Weights of a small mixture-of-experts language model, trained from scratch on English Wikipedia.
Size: 13 layers, width 384, 37.5M parameters.
Experts: 8 experts in each of 12 layers, 256 GELU neurons an expert, 2 picks a token, a sigmoid router.
Training: a variant of Muon for the experts, 334M tokens, 4902 steps.
Below are experts of layer 6 (counted from 0) of a mixture-of-experts language model. Rows are named router (the router's row for the expert), down (a neuron's output weights, with its number) and show model dimensions 256-383. Each number is 128 + 24 x the weight over its row's rms, rounded and kept within 0 to 255.
Before each expert's rows: "comes before" lists some tokens at least twice as common just after its tokens as in all text. This comes from a sample of Wikipedia text that the model never trained on. Tokens count by the router's weight.

# expert 7
comes before: "the ", "a ", "to ", "in ", "The ", "his "
router [130 138 135 148  87 129 119 139 165 164 148 115 127 174 172 154 124 108 138 156 147 161 145 121  94 154 161 149 134 115 100 131 137 149 132  89  78 105 159 125 120 108 151 127 128 148 165 124 153 129 160  92 127 100 144 126 117 156 147  85 132  90 134 133  97 158 123 134 154 102  91 101 159 119  85 107 121 103 128 138 104 168 142  94 105 114 124 112 145 123 133 140 133 113 111 145 124 120 153 130 157 137 117 139 105 119 114 103 155  71 114 147 133 141 106 106 121 112 150 129 139 132 110 110 162 143 143  71]
down0 [120 113 169 133 121 116 148  95  85 134 117 123 111 128 116 127 148 137  99 150 189 139 130 125 141 147  98 148 111 170 107 120 102 158 110 148  96 149  85 111 138 177 119 120 155 143 105 167 128 143  80 113 116 143 100 131 129 122 130 132 175 131 116 118 149 127  89  84 161 150  60 115 127 155 146 104 140 125 114 150 193 166 112 149 140 116 110 114 142 143 128 157 140 117 118 173 105 152 175 135  73 141 189 127 133 166 118 101 110 122 156 113 110 148 139 103 138 121 166 123 127 120 124 119  83 110 134 151]
down1 [169 134 162  68 118 141 178 155 111  96 145 103 146 116 101  91 175  96 103 107  95  95 147  97 134 154 127 117 105 117 118 112 132 118 158 125 130 116 108 134 170 138 138 125 132 139 118 117 121 125  86 165 100  97 102 114  97 159  98 102 155 180 118 169 103 121 130 116 153 133 144 102 110 154 158 116 132 150  80 134 115 144 128 110 159  92 124 144 133 122 149 118 139 142 151 153 131 125 155 130 115 143 122 152 126 112 127  88 132 150 137 108  99 143 131 128 179 121 139 114  93  80 102 150 149  98 108 100]
down2 [130 115 160 140 139 151 140 129 111  47 149 160 119  71 148 102 124  95 127  96  80 137 133 131 157 135 131 186 120 111 142 118 166 131 136 138 116 121 111 111 161 162 107 125 154 135 141  91 116 139 144 163  96 121 142 203 133 114 127 153  83 102 132 110  95  91 114 128 135  96 135  94 145 142 104 152 124 106 148 139 124 127 184 130 124 123 160 105 129 102 132 131 123 131 126 103 121 149 160 134 101 124 100 125 116 126 131 146 111 141 141 132 112 119 142 164 148 133 116 140 154 128 202 120 143 154 140 118]
down3 [100 171 129 131 163 115 138 103 124 100 115 125 114 160 113 180 131 119 161 108 135 133 189 152 156 138 152 120 164 176 137 133  89 154 151 121 154 155 163  86 145  88 120 144 133 135 102 137 130 100  82 128 119  97 126 112 146 121 120 165 137 107 103 137 134 120 146 125 122 140 118 104 104 117 130 141 130 133 135 141  87 120 167 153 139 186 152  94 124 139 137 138 135  79 109 166 132  99 126 143 126 148 157 152 140 174 118 106 114 148 105 133  94 131 108 107 111 121 138 200 148 166 120  98 105 121 150 142]
down4 [173 133  84 126 132 116  85 173 148 140  99 109 119 157 112 112 144 150 154 159 122 124 143 124  92 121 115 100 159 148 152 140 143 139 139 143 166 138 133 121 145 113 128  97 152 132  92 114 103 158  74 167 145 117 137 128 104 136 143 150 123  88 143 128 145 111 127 118 151 137 169 152 113 166 144 106 125 128 117 153 116 114 136 147 186 165  95 107  88 173  71 150 124 179 138 107 118 100  91 153 161 171  69  94 141 165  87 146  87 150 170 162 111 152 154 152 118 122 114 107  94 132 114 194 137  78 126 118]
down5 [123 139 114 153 109 154 119 116 115  78 126 104 151  81 100 145 141  92 164 116 165 124 150 182 136  77 115 101 118 100 135 139 130 137 146 132 143 138 136 117 187  93 117 104 138 124 149 158 129  72 132 144 126  82 143  98 125 188 123 121 104 129 130  82 131  82 155 155 107 112 125  78 143 106  96 151 188 160 118 128 166 116 129 113 106 125 140 155 106 146 159  63 163  74 110 157 120 101 132 121 167 155 128 162 135 163 143 139 152 144 136 141 107 108 121 116 169 161 140 143 158 125 139 139  98 111 116 163]
down6 [138  95 140 150 105  96 169 145 121 121 156 149 126 101 115 138 139 117 133 104 123 103 139 156 155 116 187 132 101 160 109 141 127  91 113 138 134 131 121 128 103 140 111 182 116 129 132 122 131 153  97 152  85 136 130 104 157 121 127  95 145 161 120 120 150 141 149 110 121 107 185 102  96 114 128  71 136 161 148 124 153 129 107 119 132 158  98 145 150 109  90 101 118 131 122 141 146 167 188  86 127 125  93 108 115 166 139 122  85 106 113 143 107 138 164 149 130 114  87 143 156 105 123 110 176 110 174 108]
down7 [136 112 128  98 149 126 130 122 135 159 167 138 123 113 150 146 142 120 134 137 138 154 141 116 138 140 129 148 111 145 129 100 169 136 150 170 107 136 143  97 105 134 123 133 159 100  81 136 130 144 128 103 154 157  99 141 114 156 143 135 111 138 156 119 153 181  89 133 136 185 177 154 169  99  98 138 117 151 163 102 117 117 128 164 125 149 115 130 133 137 136 146 125  97  88 102  83 136 112 138 105  92 103  79 164 107 118 142 140 181 172 115 137 110 155 122 154 156 128 178 117 136 133 176 166 127 164 122]
down8 [146 144 150 104 151 129  75 119 135 136 131  97 144 168  99 102 137 145 109  93 106 137 129 142 148 161 144 104 143 105 134  99 152 153 144  85 134 180 122 107 107 154 121 100 108 136 107 153 133 120 117 132 109 128 105 228 175 141 142 152  82 113 112 138  84 201 107 156 141 167  69 133 162  77 137 122 143 112 114 164 150 122 122 100  96 102 169  94 110 135 165 151 141  91 136 133 197 124  59 131 102 129 134 133 156 137 113 102 114 108 142 109 125 111 153 119 120 162 160  96 131  82 152 108 182  84 134 137]
down9 [132 119 134  97 105 143  74 107 125 116 130 135 181 126 152 123 129 103 125 125 140 106 126 139 149 121 132 153 141 112 122 159 132 132 168 117  90 158  90 188  76 143 114 174 142  92 123 184 130 148 132 117 102 100 103 119 119 142 142 120 136 147 141 146 151  87  92 152 125 119 164 109 133 123 151 107  83  77  84 132 115 129 129  94 168 106 118 149 142 113 112 114 108 125  98  96 128 133 112 156 141 172 113 105 137 182 139 162 117 150 128 155 121 136 140 172 149 158 150 140 150  93 131  91 160 135 115 166]
down10 [109 139 165 104 134 153 135 146 137 132 145  90 133 154 122  70 173 129 133 113  71 101 148  98 101 134 112 137 110 107 132 118  99  93 161 115  79 163 166 164 104 114 136 134 129 136 152 150 111 115 104 120 111 110 117 153 144 141 135 164 138 146 112 129 142  86 142 126 126 108 111 120 129 121 134 154 142 121 122 118 102 118 118  83 147 135 129  90 103 104 115 156 170 174  74 122 139 133 127  98 125 138 114 151 139 119 137 130 129 134 155 144 138 149 109 103 110 108 167 131 128 157 157 124 130 127 131 101]
down11 [182 156 109 128  65  89 110 118 175 120  97  99 130 119 116 108 120 157 128 124 147 110 151 149 139 111 138 124 102 114 142 156 116 135  76 153 138 132 152  46  82  82 152 110 118 149 125  95 135  96 148 128 139 116 151 136 131 116 110 114 113 138  71 161 140 117 128 118 130 148 115 146 132  98 126 134 122 115 129  97 154 109 161 172 127 146 153 110 117 123 121  69 179 120 145 143 117 129 104 132 130 103  98 144  98 172 147 130 121 155 147 118 122 118 100 123 136 131  86 173 101  87 138 137 152 154 137 123]
down12 [ 89 153 124 101 107 151  88  87 120 136 143 126 134 131 109 158  90 101 115 120 100  98 132 122 131 135 118 136 179 132 144 110 123 150  82 112 155 170 146 119 129 172 122  96 136 161 105  87 113 182 128 146  95 128  97 117 128 119 114 162 123 143 107 139 131 152 143  77 159  88 136 162 114 114 141  97 119 135  93 105 120 108 151 121 118 139 110 102 152 123 131  97  98 152 120 128 102 138 132 115 121 136 127 118 160 174 131 135 123 109 167 151 101 121 150 136 156 109 105  89  91 134 115 157 113 140 153 141]
down13 [111 161 117 135 130 138 156 150 144 121  84 148 150 113 124 131 148 109 134 130 155 128 129 111 152 135 113 138  93 122 141 107 127 155  92 177 117 111  97 111  81  83 120 120 131 121 137 177 145 109 134  98 131 154 138  53  75 148 147 117 112 132 127 170  94 115 130 166 116 144 143 114  97 114 131 135  96 118 159 116 104 122 126 115  99 150 168  73 148 149 151 135  92 131 155 123 112 127 116 137 152 129  99 131  78  75 109 133 149 101 162  78 124 131 118 125 141 116  91 156  99 122 127 130 139 118 114  77]
down14 [136 123 158 123 118 110  78 133 130  97 134 105  81 116 120 112 173 121 100 131 117 166 140 124 106 139 114 185 103 140 141 130 157 120 130  90 139 132 133 142 179 105 125  99 140 128  98  98 139  91 136 123 135 149 126 121 115 119 105 131 116 110 135 109  95 132 199  93  67 103 177 136 133  85 117 113 132 123 121 123  97 132 116 144 131  89 163 142 154 105 141 113 147  98 153 166 133 147 146 165 167 133 133 125 144 151 138 132 129 140 106 143 114 123 143 156 119 132 123  99 117 121  96 126 123 100 133 132]
down15 [142 120 184 117 137 137 151 163 128 146 120 158 158 112 107 127 138 188 102 126 139 127 141 105 132 124 135 186  96 133 110 100 116 120 119 175 173 124 112 167 139 145 140 126 132 120 159 121 120 126 109 125 113 124 130 149 115 127 108 144 120 112 182 101 134  98 184 137 123 128 136 128 114 114 173 142 116 143 150 120  86 142 140 140 117 138 141 132 150 106 103 150 129 129 108  91 119 136 151 131  95 107  72 153 141  95 109 108 148 123 175 125 121 144 131 169 185 134  71 107 138 117  88 126 150 120 138 175]
down16 [130 127 164 168 147 113 140  96 136 125 125 155  97 114 111 161 131 163 123 183 123 115 109 119 157 131  92 142 123 138 117 102 139 136  99 137 125 129 128 127 178  91 155 126  74 118 106 122 147 120 136 139 140 147 130 149  86 172 112 122 103  95 117 144 123  91 107 143 129 157 125 124 126 148 137 112 123 129 142 128 144 128  78 103 109  91  91 146 136 155 101  99 124 129 120 135 158 161 160 106  71  80 111 141 137 154 174 119 110 157  95 112 150 122 126 133  73 175  90  89 105 134 174 129  81 129  97 113]

# expert 0
comes before: "| ", "- ", " ", "|", "; ", "0 "
router [129 143  80 152 141 150 109 138 148  84 179 119 118 128 105 139  79 120 144 136 126 153 149 159 119 110 177 135 148 141 109 100 121 109 147 178 144 130 105 163 153 135 104 117 141 159 156 143 156 142 131 133 111 130 106 120 117 106 112  56 134 127 107 124 158 125 118 166 102  66 107  97 112 156  96 142 106 105 136 110 127 173 168 126 160 125 125 128 167  95 138 171 118 143 127 130 132 126 133 148 149 127 111  99 118 149 121 136  80 103 125 120 111 144  86 108 187 120 120 142 116 102 120 127 166 145 121 110]
down0 [109 106 122 107 143 151 108 127 103  95 151 142 150 112 143 138 143  86 147 149  92 152 131  99 159 135 125  79 134 140  97 111 112 139 140 129  90 161 151 136 139 125 128 147 152 116 112 145 165 112 134 154 133 133 106 119 123 161 137 125 117 126 120 123 151 135 125 131  80 139 115 121 135 148 119 147  95 138 156 152 136 155 146 128 140 154  70 100 143 100 121 116 148 124 147 105 103 140 115 149  75 123 172 128 139 105  54 124 129 143 101 120  91  83 122 177 130 130 122 140 152 126 108 140 115 141 102  86]
down1 [135 127 137 153 152 114  97 119 138 149 105 138 137 155 135 119 131 150 124 115 163 110 159 142 108  68 139  84 133  86 116 135 127 120 129 131 106  85  76 126 151 110 139 177 140 121 125 122 103 141 107 149 137 120  85 122 145 145 104 131 100 128 113 163 151 109 158 181 166 110 144 118 108 137 129  96 176 145 126 151 143 131 124 138 147 102 127 151 157  86 149 140 119  98 129 100 108 130 118 137  86 110 126 111 135 150 120 116  52 174 123 119 122 148 159 117 145 134 106 112 110 123  96 146 140 127 130  85]
down2 [102 168 128 117 129 120 185  90 131 137 133 106 123 115 133  85  86 154  95 126 132 155 123 128 136  90  86 108 110  84 146 183 116 111  62 150 165 183 166 133 104  65 170 112 137 165 137 137 143 133 108 120 133 144 154 133 106 111 128 179 111 109 127 155 131 165 108 100 111 101 130 140 131  53 113 174 141 161 107 116  82 126 124 113  99 131 142 132 146 138 100  95 125  91 148 150 157 147 123 121 169  86 109  98 152 123 124 123 126 127  99 175 133 137 149 142 151 134 112 101 139 145 128 123 149 120  86 130]
down3 [ 89 152 104 110 161 141 124  72 152 161 115 100 119 155 134 143 130  97 132 134 122 110  88 126  97 150 133  86 140 169 125 134 130 144 141  97 145 105 123 106 115 124 131 140 121 138 110 130 115 127 141 120 159 127 140 101 183 121 115 121 134 146 164 114  99 114  93 136 103 108 145 131 124 120 123 109 109 110 144 149 115 127 133 119 168 153 131 187  80 143  50 129  97 158 128 137 155 157 107 107 101 107 140 133 148  91  86 151  87 122 143  99 143  85 132 127 104 119 143 102 116  91 130 161 115  91  75  86]
down4 [ 95 111  97  90 104 136 131 150 141 153  89 133 134  86 130 120 127 160 110 110  85 149 147  82  98 164 171 120 166 166 104 138 137 131 117 116 172 148 103 132 117 134  97 144 152 154 143 128 161 128  95 151 122 161 107 150 143  92 103 116 110 161 100 163 131 131 112 139 112 109 123 113  94 125 127 136 128 114 120  96 106 176 144 152  91 133 106 111 161 148 143 147 100 138 131  97 145 122 152 144 154 131 129 123 109 163 179 126 142 143 131  89 148 189 115 129 104 106 106 153 112  83 161 103 159  71 143 147]
down5 [131 162 221 129 133 131 144  89  91 123  82 160 115 132 100  87 127 149 129 149 115 144 153 160 110 128 145 110 164 153 138 133 145  79 146 113  95 128 129  97 110 125 127 113  93 125 107 156 132 115 143 140 160 132 114 171 152 109 132 103 131 111  91 180 155 129  99 159 155 147 117 120 109 125 178 103 104 114 163 105 156 153 104 135 113 150 154 124 153 117 126 118 142 142 118 186 151 176 113 130 142 146  89 103 123 209 109  88  96  85 138 130  91  72 115 165 129 132 127 137 123 132 101 139  82 116  81  87]
down6 [128 118 164 155 111 126  87 136 123 174 119 121 129 146 131 134 142 120 134 147  90 100 184 100 157 109 110 126 130 134 132 112 164 116 131  89 153 142 167 129 144 173 142  91  92  92 124 125 157 147 173 132 115 109 132 129 105 107  93 129 171 136 100  99 110  81 110 119 136 137 149 114 146 109  85 104 165 104 110 113 132 128  94 132 119  94 100 157 126 121 117 105 137 114 124 123 129 144 151 135 136 105 109  90 133 152 129 165 141 117 163 126 115  89 111 143 146 163 159 128 156 119  92 175 109 149 118  95]
down7 [102  99 133 122  86 137 190 136 134 108  85 137  78 147 107  88 129 114  95  80 101 107 117 110 150 121  99 119 125 146 117 100 125 157 139 125 103 135 149 153 155 128 126 126 167 107 155 107 106 109  94 126 141 141 127 161  88 117 116 148 108 153  98 141 151 180 105 174 138 126 152 111 136  96 102 133 165 129 145  70 134 125 153 128 143 158 150 118 105 123  84 137 103 135 170 116 123 130 156 129 127 145 108 142 118 167 181 140  77  92 123 113 158 172  83 136  80 100 141 141 146  99 115 145 133 139 160  99]
down8 [117 167  91 176 166 132 148 128 111 153 100 151 102 145 134 135 121 139 110 137 173 125 112 136 144 152 133 175 128 155 147 111 170 111  92 150 140  84 105 128  99 101 146 149 121 140 138 107  90 130 149 117  92 117 132 131 125 117 152 128 107 125 106 163 117 118  96 106 125 127 131 148 103 129 115 140  62 101 124 123 116 124 118 125 157  97 124 105 163 143 117  47 140 132 126 120 119 114 131  89 147 125 134 134 137 110 148 156 157 121 114 151 138 145 159 137 145 119 142 179 108 141 116 109  96 127  97 143]
down9 [143 121 138  69 124  93 115 136 159 167 133 119 140  83 106 150 118 120 105 110 132 153 109  90 135 165 131 127 145  90 127 160 118 107 101 102 143 137 160 128 111 104 109 176 157 143  93 135  98 129 126 127 156 108 124 132 140 147 146 120 137 123 124 126 156  88  61 102 123 107 115 126 136 169  80 145 165 131 152 147 120 119 108 118  90 113 121 140 134 139 134 104 127 127 131 103 155 158 145 101 116 137 152 121 144 134 118  99 101 159 153  88 114  98 139 114 157 110 130 132 113 128 126 139 104 119  81 133]
down10 [140 148 120 145 142 129 131 142 166  97 128  93 103 143 151 111 126 149  71 141 111 151  77 123 142 146 136 132 129 147 116 126 150 145 147 101 107 122 143  98 187  75 145 150 152  88 102 108  55 160 133 129 108 163 112 137 158 132 136 100 102 155 181 122 116 109 146 128 117 110 169 109 107 164 117  91 142  84 168 146 136  86 105 155 163 135 136 150  95 136 156  91 150 139 128 128 149 121 162 120 100 125  97 110 167 123 139 120 167 124 157 107 109 100 135 136 118 130 121 140 108 112 135 136 140 211 137 145]
down11 [123  99 169 123 110 174 110 106  94 135 140 104 120 119 158 109 131 107 178  97 121 131 145 150 156 148 118 107 127 105 143 179 150 145 157 116 143 188 137 124 118 161 139 117 128 126 140 141 163 113 150 119 120  98 150 113 101 131 120 135 167 150 101 154 141  96 101  99 108 142 158 143 150 128  76 134  81 132 100 113 129 110 140 154 144 100 111 166 115 158 142 116 137 117  77 141 136 119 109 125 130 153 122 146  90 121 158 127 115 102  98 133 120 133 124 147 174 155 102 105  74 187 163 104 100 113 127 113]
down12 [129 139 105 120 108 103 154 137 117 177 139 141 135 100 122 151  90 148 183  84 129 163 112 122 166 153 109 161 149 104 109  98 160 139  87 147 148 118 157 118 154 171  76 132 153 135 132 154 139 139 128 155 137 164 104 149 104 144 171 112 116  81 138  97 134 129 126 133 107  93 100 127 157 139 130 110 148 159 133 121 126 161 149 118 153  89 101 176 173 118 116 137 119 110 147 147 121 106 145 134 140 117 125 164 119 151 123 107  95 159  85  71 109 134 150 109 137 121 172 111 108  88 160 127 108 129 117  92]
down13 [123 127 110 164 123 124 139 106 161 135 147 191 145 168 142 143 139 126 138 128 119 137 122 177 148 144 146  94 139 114 160  98 136 122 121 142 108  66 158 120 134 129 162  87 169 128 135 157  74  90 113 127 126 161 121 185 176 126 126 133 120 109 161  91 113  69 123 113 118 163 129 140 132 146 199 168 108 116 114 130 147  95 110 135 171 121  95 144 145 117 122 123  98 116 163 153 140 129  79 105 153 114 127  91 124 120 122  87 141 121 154 116 118 135 114 149 133 162 149 107 124  97 110 128 151 102  90 111]
down14 [149 115 117 119 165 135 161 123 146 129 159 169 128 111 175 117  99 115 108 150 110 128 135 127 183 118 121 143 111 135  93 111 129 128 150 112 121 125 164 114 127 110 103  99 129  95 149 137  97 162 118 130 119  93  98 173 119 144 121 152 160 146 157 166 171 158  60 126 151 150 163 127 177 163 113  91 120  76 119 141 127 144 175  90 109 132 103 115 138 140 135 110 148 151 138 139 154  80  82 163 130 135 186 121 139  86 154  88 160 184 125 128 156 122 135  91 112 172 137  83 157 136 122 140 113 104 129 135]
down15 [145 144 131  68 124 117 131 142 145  79  93 119 150 139 137  88 119  83 115 155 103  91 129  96 121 133 117 158 161 115 108 123 103 105  98 135 115 142 118 107 113 149 131 151 122 131 132 176 150 132 155 124 124 118 142 130 121  88 144 136 156 121 117 149 125 155 111 158 122 142 138  89 133 114  94 110 159 114 130 160 132 152 213 123  93 161  70 104  91 158 154 148 100 106 147 169 100 155 148  96 142 126 157 127 180 141 124 146 136 129 127 112 137 139 131  77 121 146 105  97 174 125 125 113  67 100 115 112]
down16 [108 154 186 127 129 121 127 131 142 118  90 126 116 128  94 123 112 100 151 113 104 119 128 111  96 150 147 149 157 147 115 161 165 115 156 124 117  91 119 126 156  67 123 190  88 185 146 111 107 130 126 154 106 112 122 127 124 115 138 138 116 163  67 153 121 104 159 135 140 156 148 154 127 121 131 105 168 160 140 117  82 116 170 115 107  76  76 114 129 137 143 158 174 115  89 126 171  70 138 114 126 163 145 145 170 136 128 146 129 106 132 122 184 123 176 100 119 126 106 129 145 132 157 166 132 114 119 104]

# expert 1
comes before: ", ", ". ", ".", "-", "–", "'"
router [139 120  90 107  85 121  86 103 168 115 159 103 120 129 161 104 148 114 108 135 138 135 116 112 123 124 127 112 148 150 141 155  84 102  83 121 147 167 109 110 103 166 151 165 136  91 100  69 125  92 153 135 107 139 160  71 130 139 132 145 169 152 130 131 107 108 168 187 148 107 115 122 130 153 128 112 122 106 180 116 136  97 163 136 172 128 116 140 125 116 117 144 145 128 139  87  94 109 144 121 114 138 108 127 133 127 106 128 152 104 101 139 137 109 115 118 117  93 117 138 133 158  97 148 144  95  79 119]
down0 [118 143 101 113 103 108 116 139 179 137 122 124 152 128 132 113 145 149  81 103 148 129 147 140 112 150 115 160 112 109 109 112 119 130 154 117 136 120 105 112 105  91 117 114 174 129  94 163 125 166 163 121 112 133 141 216 103 153 106 124 113 129 117 115 130  69 129  88 126 123 133 152 144 122 142 148 128 154 123 102 138 160 126 123  80 150 129 146  83 113 119 127 159 143  99 132  99 114 107 147 133 105 133 146 125 154 123 100 105 139 162 157 118  96 158 109 128 142 197 117 139 106 154  96 118 131 163 140]
down1 [ 92 139  76 123 159 125 102 138  78  99  81 106 117 128 107 134 150 165 147 112 136 104 130 115 117 146 122 130 136 142 117  97 109 127 144 163 122 144  92 113 129 145 101 139 145 120 124 105 175 119 106 126 138 130 146 128 142 121 173 143 131 132 112 123 104 138 104 138 106 140 152 135 151 119 180 121 169 160 130 166 121 133 119 117 156 130 164 186 167 142 114 138 120 155 111 124  83  96  87 131 122 105 136 111 162 132 107 132  98 117 128 114 112 134 132 130 131 152 124 140 127 162 177 124  99  68 112 119]
down2 [101 133 114 179  92 160 127  92 156 107  96 145 138 131 102 105 139 166 135 152 107 130 113 143 103 198 106 141  76 138 130 140 120 133 116 149 123  95 174 107  92 133 140 151 148 122 140 107 132 123 118 122 116 110 125 156 178 136 136 123  89 181 127 152 125 175 111  94  97 133 102 120 136 146 154  95 128 170 148 145 116  92 110 217 136 149 141 119 137 135 136 139 132 144 134 135 143  72 197 136  88 130 124 112 125 154 123  99 116 157 122 120 125 133 138 110 137  92 144 114 131 150 119  91 133 109 105 126]
down3 [ 91 159 146 147 146 102  90 147  90  99 137 124 107 132 156  96 129 137 111 129 114 145 113 130 105 133 144 155 182 118 114 126 141  75 148 118 145 130 115 115 125 125  88 101 115 118 141 112 140 140 109 120 111 110 139 128  99 132  86 185 124 135 141  89  62 157 129 102 132 119 174 142 145 133 151 150 138 135 146 150 118 133 159 167 119 138 112 123  71 114 125 129 132 144 144 150 115 142 134 117 102 125 131 110 106 171 141 111  91 114  91 142 142  89 127 132  89 110 125 191  77 115 120 139 156 115 127 145]
down4 [160  98 132 114 129 106  91 120  83 135 105 127 142 113 139 120 158 134  62 133 135 124 161 119  95 166 120 116 142 136 127 138 132 146 156 131 117  83 116 124 137 117  60 136  86 140 141 115 100 142 103 185 118 172 175 135  82  81 121  96 162 146 122 170 119 118 147 113 116  98 126 141 134 110 119 137 128 138 124 134 128 190 150 177 137 109 124 167 131 136 127 109 115 118 134 123 123 114 121 117  84 170 111 154 129 142 128 148 126 104 121 124 102 169 177 133 126 121 141 147 110 185 101 146 142 124 133 110]
down5 [150 144 102 105 161 105 102 160 169 136 121 148 174 133 128 119 127 131 137 143 107  97 166 113 120 154 160 146 126 153  96 111  85 151 131 183 128 116 145 133 121 136 154 159 114 156 131 164 140 144 123 112 120 130 136 146 167 123 100 119 129  90  97 152  91 136  97  75 108 134 102 113  75 147 118 132 137 129 105 160 156 150 166 164 131 122 120 143 152 139 119 150 153 125 151 122 163 109 102 112 149 182 154 169 110 132 118 102 151 130 132 114 101 153  96 149 188  94 138  89 116 122 146 144 167 140 130 133]
down6 [102 107 100 134 141 153 120 134 123  96  90 151 150 104 143 156 159 149 121 127 141 148 145 123 117 163 145 168 139 111 113 123 127  89 122  82 111 141 112 145 103 179 113 155 131 131 142 145  88 142 115 132 184  96 159 128 118 120 109 117  91  75 153  94 185 167 119  89 125 101  75 126 159 123 103 176 118 144 116  95 121 108 131 133 133 120  99  95 152 161 139 155  84 110 107 103 157 165 126 115 133 182 125 103 121 129 110  94 134 180 157 148 119 136 161 184 161 120 124 106 158  76 147 112 164 130 133 135]
down7 [139 172 119 146 118 146 146 147 123  63 102 118  96 113  93 121 143 160 103 119 100 133 156 151 164 123 100 148 110  92 145 139 120 111 110 154 112 165 152 127 160  92 133 129 155 126 132 134 155 128 175 114 132 210 113 143 117 154 110 105 136 135  98 169 150 149  89 150  99 152 105 140 152 103 134 121 146  74 178 137 111 117 111 137 133  97 108 151  90 136 113  64 130 117 108 130 139 131 121  98 142 131 158  94 129 138 122  83 149 123 147 126 140 128 126 141 130  73 167 160 128  94 122 154 152 134 147 127]
down8 [139  98 147 153 104 152 116 132 138 134 111 138 126 126 138 120 114 123 139 107 118  98 108  92 158 135 127 130 121 122  88 124 106 154 151  58 114 141 127 127 113 163 107 135 103 146 126 126 135 126 123 125 106 115 130 117  91 135 108 122 101 159 198 107 160 147 140 165 127 103 127 140 105 134 105 105 139 100 166 141 131  99 127 114 138 115 127 157 127  76 171 142 123 122 148  86 111 117  87 140 171 133 134 147  84 112 172 126 109 124 116 165 121 143 126 140 125 133 155 151 114 122 145 152 133 127 113 126]
down9 [100 196  60 130 160 154 136 119 138 136 124 106 118 129 110  98 127 180 125 143 139 117 150 104  96 177 126 111 127 134 108 110 148 126 160 137  91 162  95 105 160 128 102 155 144 121 133  99 107 160 101 133 141 111 108 143 119 108 124 144 159  92 144 161 114 146 108 111 148 135 109 112 115 102 149 164  68  87 145 144 117 110 167 182  97 128 109 121 116  86  89  93 161 117 148  98 130 166 108  90 120 141 132  77 127 150 173 104 125  91 153 145 127 191 102 109 107 122 141 159 195 101 166 106 107 124 139 128]
down10 [ 94 151 127 161  68  91 152 150 133 148 151 132 158 139 144 125  90 161 126 107  97 105 128  77 123 142  77 117  98 109  87 134 147 145 148 111  94 160 124 139 109 111 155 119 170 159 110 167 118 118  97  90  78 132 128 177 120 139 120 142 127 137 122 144 129 129 113 127 165 131 132 140 155 121 136 145 108 130 138 129 142 163 111 134 174 140 160 110 149 137 123 128 168 107 106 167 110  84 133 140 117 141 145 103 136 147 134 186 153 158 109 126 129 162 137 141 110 121  90 137 129 101 159 119 153 112 128 142]
down11 [141  78 113 124 119 126 139 130 106  98 129 107 104 104 170  89 150 120 139 182 119 143 161 124 116 131 126 142 114 130 120 124 158 168 138  97 137 119 109 145 131 110 126 136 128 132 127 113 118 171  90 104 164 148 150 150 109 150 143 126  79 128 100 139 153 135 120  90 135 126 107 154 163 133  89 161  88 107 164 138 119 123 137 138 126 169 160  97 112 102 141  91 140 111 103 100 147 130 125 138  70 131 158 119 114 145 147 117 133 149 152 153 151  83 133 122 182 151 170 142 139 123 125 163  98 125 118 151]
down12 [102 106 128 122 115  96 151 122 147 135  99 153 141 133 108 141 103 148 155 142 102 146 150 136 104 121 140 121 150 124 166  84 108 122 136 152 171 126 142 160 110  95 146 118 124 115 115 160 115  64 129 127 147 156 128 123 117  95 167 131 129 116 121 110 169 162 149 135  98 144 109 112 122 130 146 150 136 147 116 139 144  84 110 134 161 136 145 110 140 131 136 137 169 122 144  69 132 139 116 158 131 181 153  68 123 113 143 132 129 152  89 120  79 115 107 152 116  94 117 122 145 112 148 111 157 131 130 115]
down13 [114  90  93 122 141 120 122 116  90  96 131 166 122 165 109 153 102 163  83  91 112 103  73 110 153  78 114  88 112 138 134 159 103 120 142  93 159 127 152 156 128 157 116 102 157 143 142 129 138 186 111 110 125  92 120 129 156 119 140 165 102 107 124 144 138  94 138 135 138  96 121  98 145 115 130 115 141 115 117 146 164 145  94 114 150 155 115 158 103 114 129 159 104  93  61 154 113 113 161 115 159 146 149 112  94 138 126  64 113 150 127 115 142  73 140 137 125 158 135 147 142 128 119 115 158 117 129 142]
down14 [111 182 151 171 143 108 151 129 140 157 145 125 111 129 162 182  75  70 107 118 103  98 134 120 187 126 152 133 137 124 106 129 121 170 159 154 154  85  84 115 109 106 113 109 120 136 123 119 111  84 137 122 100 124  85 115 119 159  89 140 134 143  94  84 148 120 121 139 129 165 107  80 143 115  87 128 138 180 140 136 120 154 132 167 128  60 177 141 194 134 151 104 129 125 115 100 120 154 165 121 111 135 100 100 133 117 124  91 104 120 130 127 101 135 135 150 160 112 142 101 145 144 119 112 108 138 158 138]
down15 [166 101  92  85 130  95 114 142 118 116 138 146 138 140  82 130 151 128 135 134 123 103 176 114 150  95 135 120 124 132 116 139 142 135 143 119 109 170 116 142 156 113 163 155 140 165 122 127 100  88 125 112 152 172 127 141  93 114 123 105  91 158 156 110 120 135 181 158 129 142 132 115 156 135 108 129 146 126  95 121 105 114 153 108 151 116 172 120 138 138 112  70 108 141  88 129 159 137 138 148 132 132 136 167 136 154 160 147 143 119 106  90 173 113 136 180 125 127  67 107 161 107 124 132 110 101 150 147]
down16 [143 191 137 119 138 117 107 131 105 108 124 127  98 145 154 192  91 154 109 116 117 134  94 130 138 115 135 117 106 121 152 115 135 126 113 134 110 141 129 117 100 126  95 152  97 121 123 115 130 134 152 124 130 169 161 132 156 134 135 133 148 173  93 114 146  92 152 128 117  88 108 151 134 121 135 114 156 141 175 127 111 174  84 126  97 132  86 160 101  96 150 142 141 140 143 115  82 154 116 148 137 112 162 111 150 143  88 152 156 156 107 181 105 143 142 126 121  83 116 115 140 111 121 118 140 113 111 151]